From a checkpoint of a small mixture-of-experts model trained on Wikipedia: width 384.
Below are experts of layer 3 (counted from 0) of a mixture-of-experts language model. Rows are named router (the router's row for the expert), gate (a neuron's input weights, with its number), up (a neuron's input weights, with its number), down (a neuron's output weights, with its number) and show model dimensions 288-383. Each number is 128 + 32 x the weight over its row's rms, rounded and kept within 0 to 255. Numbers have three digits each.
Before each expert's rows: a language model's description of what the expert responds to. This comes from a sample of Wikipedia text that the model never trained on.

# expert 45
What it handles: Prefix-like word starts. Opening pieces such as ex, tr, con, comp, acc, ass, including after at or in, such as at-tr-action, ex-tr-atropical, Ass-assin.
router:141075095105122152147155153115055119106132149132170066189143164125159123109138177086136111138143151108163183174140087117094164113108145100161152145150139172124128121148110110110135144158117180123096071075148105091131080096128112120100136124131046134099134090169167112140147132151129082135
gate0:136158125101085119122127155155136181119148177175096133194128174227146144099142113079175079102149143134156113108197196131118132108166129086159124107133111146095097157142114108105127157120111145119094160121119225112137101167097124146173075068150087128124126164139217095160089104109114115090
up0:068145128153090137099156160089120066142142133101093152107203127055093142110132175204183107130119198129137136142081099109142097169121128161193131144132130115079162178063126119100129121136112148107111143118120146139067131123097100077118156105061142138155173111169088131138192064083139191076
down0:112124136142094150127145087143212093158150158157109163121150184183163182072140076163121126123099097138110145115137141121157108134129121095116101163114145162132098122167043116050135155097138125092199185091078122181091120110113137162115175143159203165127125124112094156120137150118167161106
gate1:135141173108149142176129170081105138143111110132158119163137137131158135127132118047149091111089175118186136111126110119144090080103174152161167144101153153114017129105105109135116093105148075136190116108181189146160121085129105153115144140068130139111081145188098117088142080174155070099
up1:143137138159182112135128108183103157088138138163130112126070150174113110140099140141027129096132100159069130134192140111106161118129146099108147104163108122160131092115128132131140135138190163126135099152120168161127172205104145091160101101143118111101150115148151086127137139082079232155
down1:091176061192089126157121143072122128139085119074088112033118094143087143129168151068157144125185111095124151116163180142138142149061179134156114152107110119103126166090118126140161093156079139136180085097090137115188137075130109177109082097186124154153130141080114149154148126072128158139
gate2:048140096065139178136128108130149114145102106126107139188160105113173143200151161107086108090093159146194142195156105121150088096149133139167160167130131116173142119126135160156158136079144147117170145136095170151152101037128110099139150109104166123169131151122120133173174080061098105109
up2:115110126151152136087139139169162094193106119118073104103140126167120159169121141133135114148118127099169137136188196124152150073121103167123143157168126112166123174050151122100070125158150163123144174090111181082149155104139142139120116159146097169127162064113118134127147059116071123115
down2:058123084128126140136146156150139072167153111137142079162188147084080092107064058128156153117159138141175163122107137175115138152093108189133098139154118164101098130132165127173102124157142151111133165152145091160179128105120113184170167163119103174070164126143143134133123112133105167142

# expert 3
What it handles: Mid-word vowel/consonant pieces. Short pieces inside common nouns and adjectives after an opening consonant cluster, such as gl-az-ing, cruc-i-form, l-az-y, c-arg-o.
router:092054107137133100148141129163128099160100135107143162118136126069153113110134121164090140171086091127134088184205121107131145122155126098115122174135111142075090094114103133091061106122147198113157115059142180155162123110161077180099153094119075148141110084142099135137114162099079107170
gate0:126131134153124113140150087178040124078130125129122173108171080124058159157074072164078172140084156112101115138159123137151152068155174077151164157106113067103115097110146147112177108171142203103102130158187216173134109137186078122142170109076130176121145152186107133116113106135115165158
up0:123112135107111147109110180140127085084159106168113102139116151171255112109151132065144085062133096131215161126152123141094112154117138178107127101131145174142192162127108126186122146130089083124091110085103039110177153118092126131088179125135125106122126169145129140120125124130150137084
down0:124079108115156113130150101058085124103125121151091109085116127120136128152121132051140214124156142172146177145123132123112156119137090148155096147137087103160138128088116157052137188098113121076104094141091108079125130168138163109122167119109166140104087110116118098098088127092118165152
gate1:114151169113100153133140105103127112149114112088129137183114139156114055105163111153127164147054135119158149036149156117132106124089185121104172126130126162150072089073121069081114121092128163066132135150130113141116156116110126177102144141104109125101094142119160138129126162107134149121
up1:141124136129117109106108110138140086109167137155170089135114131125172170174116132183100136050117158144140095105093074128119128047105133155107148101085086140031146204128138106125061134095102124139123111057103082144107094081168142038118083125128101136171130128139092093173178052114123153111
down1:112134130044125144191137092140142202087172121111045120176144156119118176204121144119063115110105163153187151130146138115160132150171112089160171185159125122096146133104116089122089133132153119094126139083155102139120160112074125126115114178133133122177137148135112097132100083145150119093
gate2:135106150123079185078128117124123146121178114142106150158089068122119151137123052139133147070093137116132075129150105108105112147157106157149150105116150069123116087124131139093074082087134124161157103114103145203136144134142097144097121081137163125063145114116086095148131134159113081113
up2:111154138091083121124100092140120167089126123110138101135115129163098132151128128137161213092120134143175167192150181107119156069101154156114152110076120109120162164103116136137098097088160135194128129099114077218125136056137120174109144160157117127120210052087079105167161067119099136199
down2:100160108153127165172134168176122126164160140139151150068154125146086159048089146107121161123165120127136144122142100121131137120146100141120093105162138134193103130137125100154097149145165078139095109082099109123099199134130122054136110157162149157102124126106127178081128080132133106216

# expert 27
What it handles: Word-middle Latinate pieces. Middle or ending pieces of Latinate words after prefixes like ab, ad, dis, such as ind-ul-gence, ab-ul-ia, trans-actions, tribut-ary.
router:081163082115131145160149178154170143157124155137104129162115178097179154084118143113141143120068123097145108186096086102159118120065094136168124137117149162157159147189129130113121076124158157081105092150133168102173144118126100147177128062159064079117110079071132134152113075123123104112
gate1:116204110155144081151124137113124107134070095149173165106143131088113152138127126086192145124141099138098101090152143122121128145095174108140119142126145172122107104183105120109103120162085135102110066170181114149086132108131111086140133057120163131080151141167105122141147122133083114124
up1:089102124163130134156122089093153129135111149094083077065112203190138101171140093147079105177149179135201183177159194109129111116181171156105145164107145167114106089101166136071135078061128153128139118155076161087147096156089108120075137109166134111140177194151112140145093110149133154104
down1:124096122116168090102145109108104104152096137152085136169120129151162068132072099166086157120184158087151127159126148182140144154089118101131142105175155133146113061151118072174136077150140098165138103082103106151079137149136102120105126130102113175127185161159152103069104163137103121134
gate2:096093100145200148105135141170090127115085070116177118189113175060135171049109122102185140173113107111118160093099132138147123131113139117155160140112090136167173134108128183123132149092132141047116179078074170110126124135122141139167109137081102093216125100092124168092108068179155106111
up2:160097082167137074107125132103131191114108114134139153080128170115111136055057178208139145162130095116146071144119109136133143067114099046154110095153179145082158081126120126144156165126118132082122186129117142139114136106130121088123131147096165132190103187113121083096083120145098209176
down2:148143134196149037108141153130130105145151160122101147041095120177114176135172130123127165122070178091142124057126062189130124164118134067136144129122112147064194127132117110116176121118132156134100145091132101103151125119138151112199125132109138127098100123085092142149165113091099131148
gate3:099178078114047123109114175148078116104115098137094138164169113108163159132083137100128175134115139119103125073143068153142142159121124175120093161103125190183103109125140149103127151070186149127123171074093166117159163151131118187117182090193111135143110143144147122105203139127117181136
up3:151133136051162132126111096096112090182154157116170069142223134128185183123156101094078112159121133094111111150075099141119125140134168160121138095141158171093160192129152138127101120130085131145077087161141157113176151081142163143158135049158157120074106127154110053121080133100058127137
down3:089095065148132169093185133117085133127134126119112119108150137093135114116069146172174195111147108139106130074121131142155124134137105152103167078166135168034152054105113103177123161089117117142190147157172114099172150106102094126101118125124125111091081145160157067071162153146125108130

# expert 52
What it handles: Mid-word rhymes after capitals. Pieces right after a capital letter starting a name or word, such as D-ust, J-ust, L-igh-thill, W-ord-Press.
router:123102079173145108144160167151127132129141092215123126150088129095178129119104160122044161095114104148151134120113126155155190101151182140104062181166134157076180168113113170063047137153139137083134152028126121140080081135185106130123153129167078125103140098164115162149132147093107119105
gate2:105134104156142096126125126136102153120143096090090101133112116081125167130070098147112156134133140123120203124179137108118188136066159173149131164136146091149110081098128148112083101100153118088175086085130190131057080130067077176105071103090107100129196070141144155069126138100229088167
up2:178148054125105151174154124122097158079088119144126109160128090098135114119077144072108093142163095153096166081084166097079145085151098155120139135098102195123137131154118116186095178096144069136113149158161151115100135187152098116170140139106104127172161200152157133127110056146156162135
down2:175090169089131172100172124161143142101059157099203156159103084156070110174091153148115067112155108148136135143135109134153117129113147108091115119149089094120110125168104158105119137165101101092130152130117119166132148127123197121119104121232148152130142172193125169134153118058132126113
gate3:131141114115174145117103148054168128124121103152118129178109130138215132081102142106080148100160142131179129094136147145135196173143130152100108103134150090129139109122107093157084153139084139155141090132109148139071148193124169194111172101154079138145157081130097180098089184161109169127
up3:088156165112157177163137138191085094082125127081091158130144168174108124068114136122162121130163070141124125140160154116109136132127135145185181092121147149105134099151128075139133172125150227137098131142164169096197183144211128116150155126110163123086118160135104111154119112089097191171
down3:123085111104149121131177129098124117173091067128171114157110116179090089076155157104167128167135128167097183175109086126129158063153109139102147111146140159153146144105145135155039098136100155084065142135123163120108115114109130166170148119093168169134143098100179161145131170142192128127
gate4:088155117167126066124114112185166092107161102120093163142158121141158109171115149127100121130126057144208156151139140151152154123131145168086115122125099145208192143085133109026168168133105117138124092189105132182066130099133108155154138118147114151144086123139097152142045130183170140119
up4:118126169129118195096128136127127110133160181180110084101134056166119150129167128189119172085172116157117131086086094126132150128097124136110104177176083114128091164087140072100121157150196125083092085093184082241159139113143164115114089115137124102156103140115073082161127068099148098165
down4:121228104121093093153108098101156105102103133111162168138159068135130172127152114114086152121122153175086106132109145120141096188087085115070114149134107112091119101105090077049124122110139165162131087141098130149171102140139147135051111137134157069117070062158081133108113117089061168151

# expert 26
What it handles: The pieces ar and an. Word-internal syllables ar, an, anti, ri inside names and words, e.g. Poenaru, Plutarco, solidarity, Kumar, Antalya.
router:137090129102198131116092148128114129134113117163150133191136099128077169148165101154085102104087124103170129171142161146102121117089180098125164084140175146062137149122109131116101128108123100139098142101126194154105120160162103159144105069156159134060126121164165122151153095146124105111
gate1:121072064067135100154128149144164083189181134119123121155112132171126115114114106117178107080098143146136126200139108122145134194143111074174127152099102153097138158095116076077118151112141145115134117145099182111056112127182092143083169112167155131138150106117115113148094138084145137136
up1:088169177160124137151128139131051132072116097138127101093109168110049132125194132099181108124170112100153114060119173108118189077129097210162107099143119128159190106118116175171187103092131141113102104117199145114136156084127170127167109212146165132160109124121163114095164090128080183095
down1:146142080187117129100064136169159180108145113188099088117149147197092130134105105156154133099178173129113131190128158124106192104146120157103078146112175080165173171067140149181110131143194103111146139121134121179122089101147125057141191128119178123141109131107124148117133123089122100126
gate2:119134114111128138178115101156131133102143102134148069134168152134083159132136137130050096063151155130100146104166117123115136102108170209093137101120104150130144107102128152163131112200152172143091140167179098123122127078157100140137148099139133137188093165197148069102151113197114120071
up2:120100121097095184058134104111125079141119148183113146076136125130172127132051083056115146187140079116149128138115124121137119106101111097107107168119162081164066119127142124117122150109107091132090120109104156077154149134096147142121167100087124178105147154135050178064115096093072157148
down2:160142085151168120073125161086150170212192090142092088141204152118198136144123046170099168060105164060129073144132106096108156159181119178124121155104112127075121067155125145148070155187141137135122124164152111112125208163127094111168147129101183098066043090092096159151152165115156160118
gate3:058181086124117147161126148110138186199076166190108107140092139143067115144132136144169131178088142149170082143168130116128151120163196112114136113125159161148032118129138175050081098146125191147118138139131123170099130053158124093080111133094179133163146092147163142085129169141122133127
up3:177090167165144090150123163101115128136140117123102151113123068160196119115150192147122107106093104090088125111021126099132131222141130143109138104096154064128126076069147097127169146116187147156085101065104123113078103149144149128144140203196098138153134125186132124123134047172134134158
down3:170129079092175112136136142127134150161119125158074158138154154118091129140101113126095186102142122167069110093082149112127076100107140098138109104102156092076174192102171086156100149145168111135099106077182119225045131117092115118060111168073179088091134149138137071119095105166173153132

# expert 2
What it handles: Mid-word fragments, slashes, plus signs. Short word-internal pieces such as es, us, ack, cas, the slash in w/o, and plus signs before vote-swing figures.
router:108135142126184121154150147159083123143089129124132108152141134092093097126140113088162110137120073090157128130062128113131164092106126054100099094147138158110169087121110111092101125071147179135119094125156142068118122096117070146121135144121138080086113105145081132103106117152124115063
gate0:123102124111165118190117158218134142071147097094124089093142240105117152133125123086118120108121090128074176246139095121142123163193139186122137065113118149139138099120159176106135111149133143151090094151093192127128116120124086131166135157162118133110197154145184163071152132156137111133
up0:156138116149121142040133107063112132192102151109100141108064072145160151081129156140142141123204168108138127155160137106136189137096135107108174182088138158137079150129139066128109113140085079163157085139173112082127105105152118136113132122149095131157117088111073112081183128103189143118
down0:123079122169038147096108129129123161180107098096092126125139143113033122137144180149118139153108151109166100118103137097178112130164121120164152162082123109121104081110075087113178107108132127158175117147157120164166135104138171092111085174100096128120132138086125134172142127077143138138
gate1:144104176113054216108121143112079075147099160097154157166113143129124152074123096197094085152139086150186077147117151131133153186140097113113125094125151139140154253165106091075137147151123153122148110141103176153174121097054094113123127113137076145115089113136112150097142168133098179119
up1:138173176120177083137135116147121142115080121132080133098132067125144114124159140088186176125131121153075174080107164139073137140113095128148136160146144147118123156087134183159117162080106164081162157144140112077174144089144103149096081061190136130156136136128171065186071120103063160123
down1:096149132112114148116083132191119064172101081144126128096092119107128178152120102114107078109092117086110156125116164086182112105063080171192106091119066112088160122130142195081113115123143142166087155131107103120085117075199094160082102148109128151127178133124094112114158124133117076159
gate2:182141158118173134122092095141088189168136134122070095102127178122099114069069141132100104129124127123141091141171119117149106140138106157058137101140146146085160145168061114148123145116142115130150102132153071089161144144106125109163088104123100093092148066130164100171117099131096138168
up2:137090086078111137080106146200131136106154097177109151098079147127098119095101173133035098155108142128136102145125113102175107093131095127156121059138150135142141163152100104116162090110159126161093086125164148041152158107135144124133166074102093078146136124154143093131076073116122164158
down2:120118155160177145182112162165151154163135178163100121101112108129084147128131159087155112158092094152175124125139145190170119138103151160206150117073161148151227134127130123124182121127189159137094161059098123187115073149050104077215138156160102139104069108155120084138176069145145141174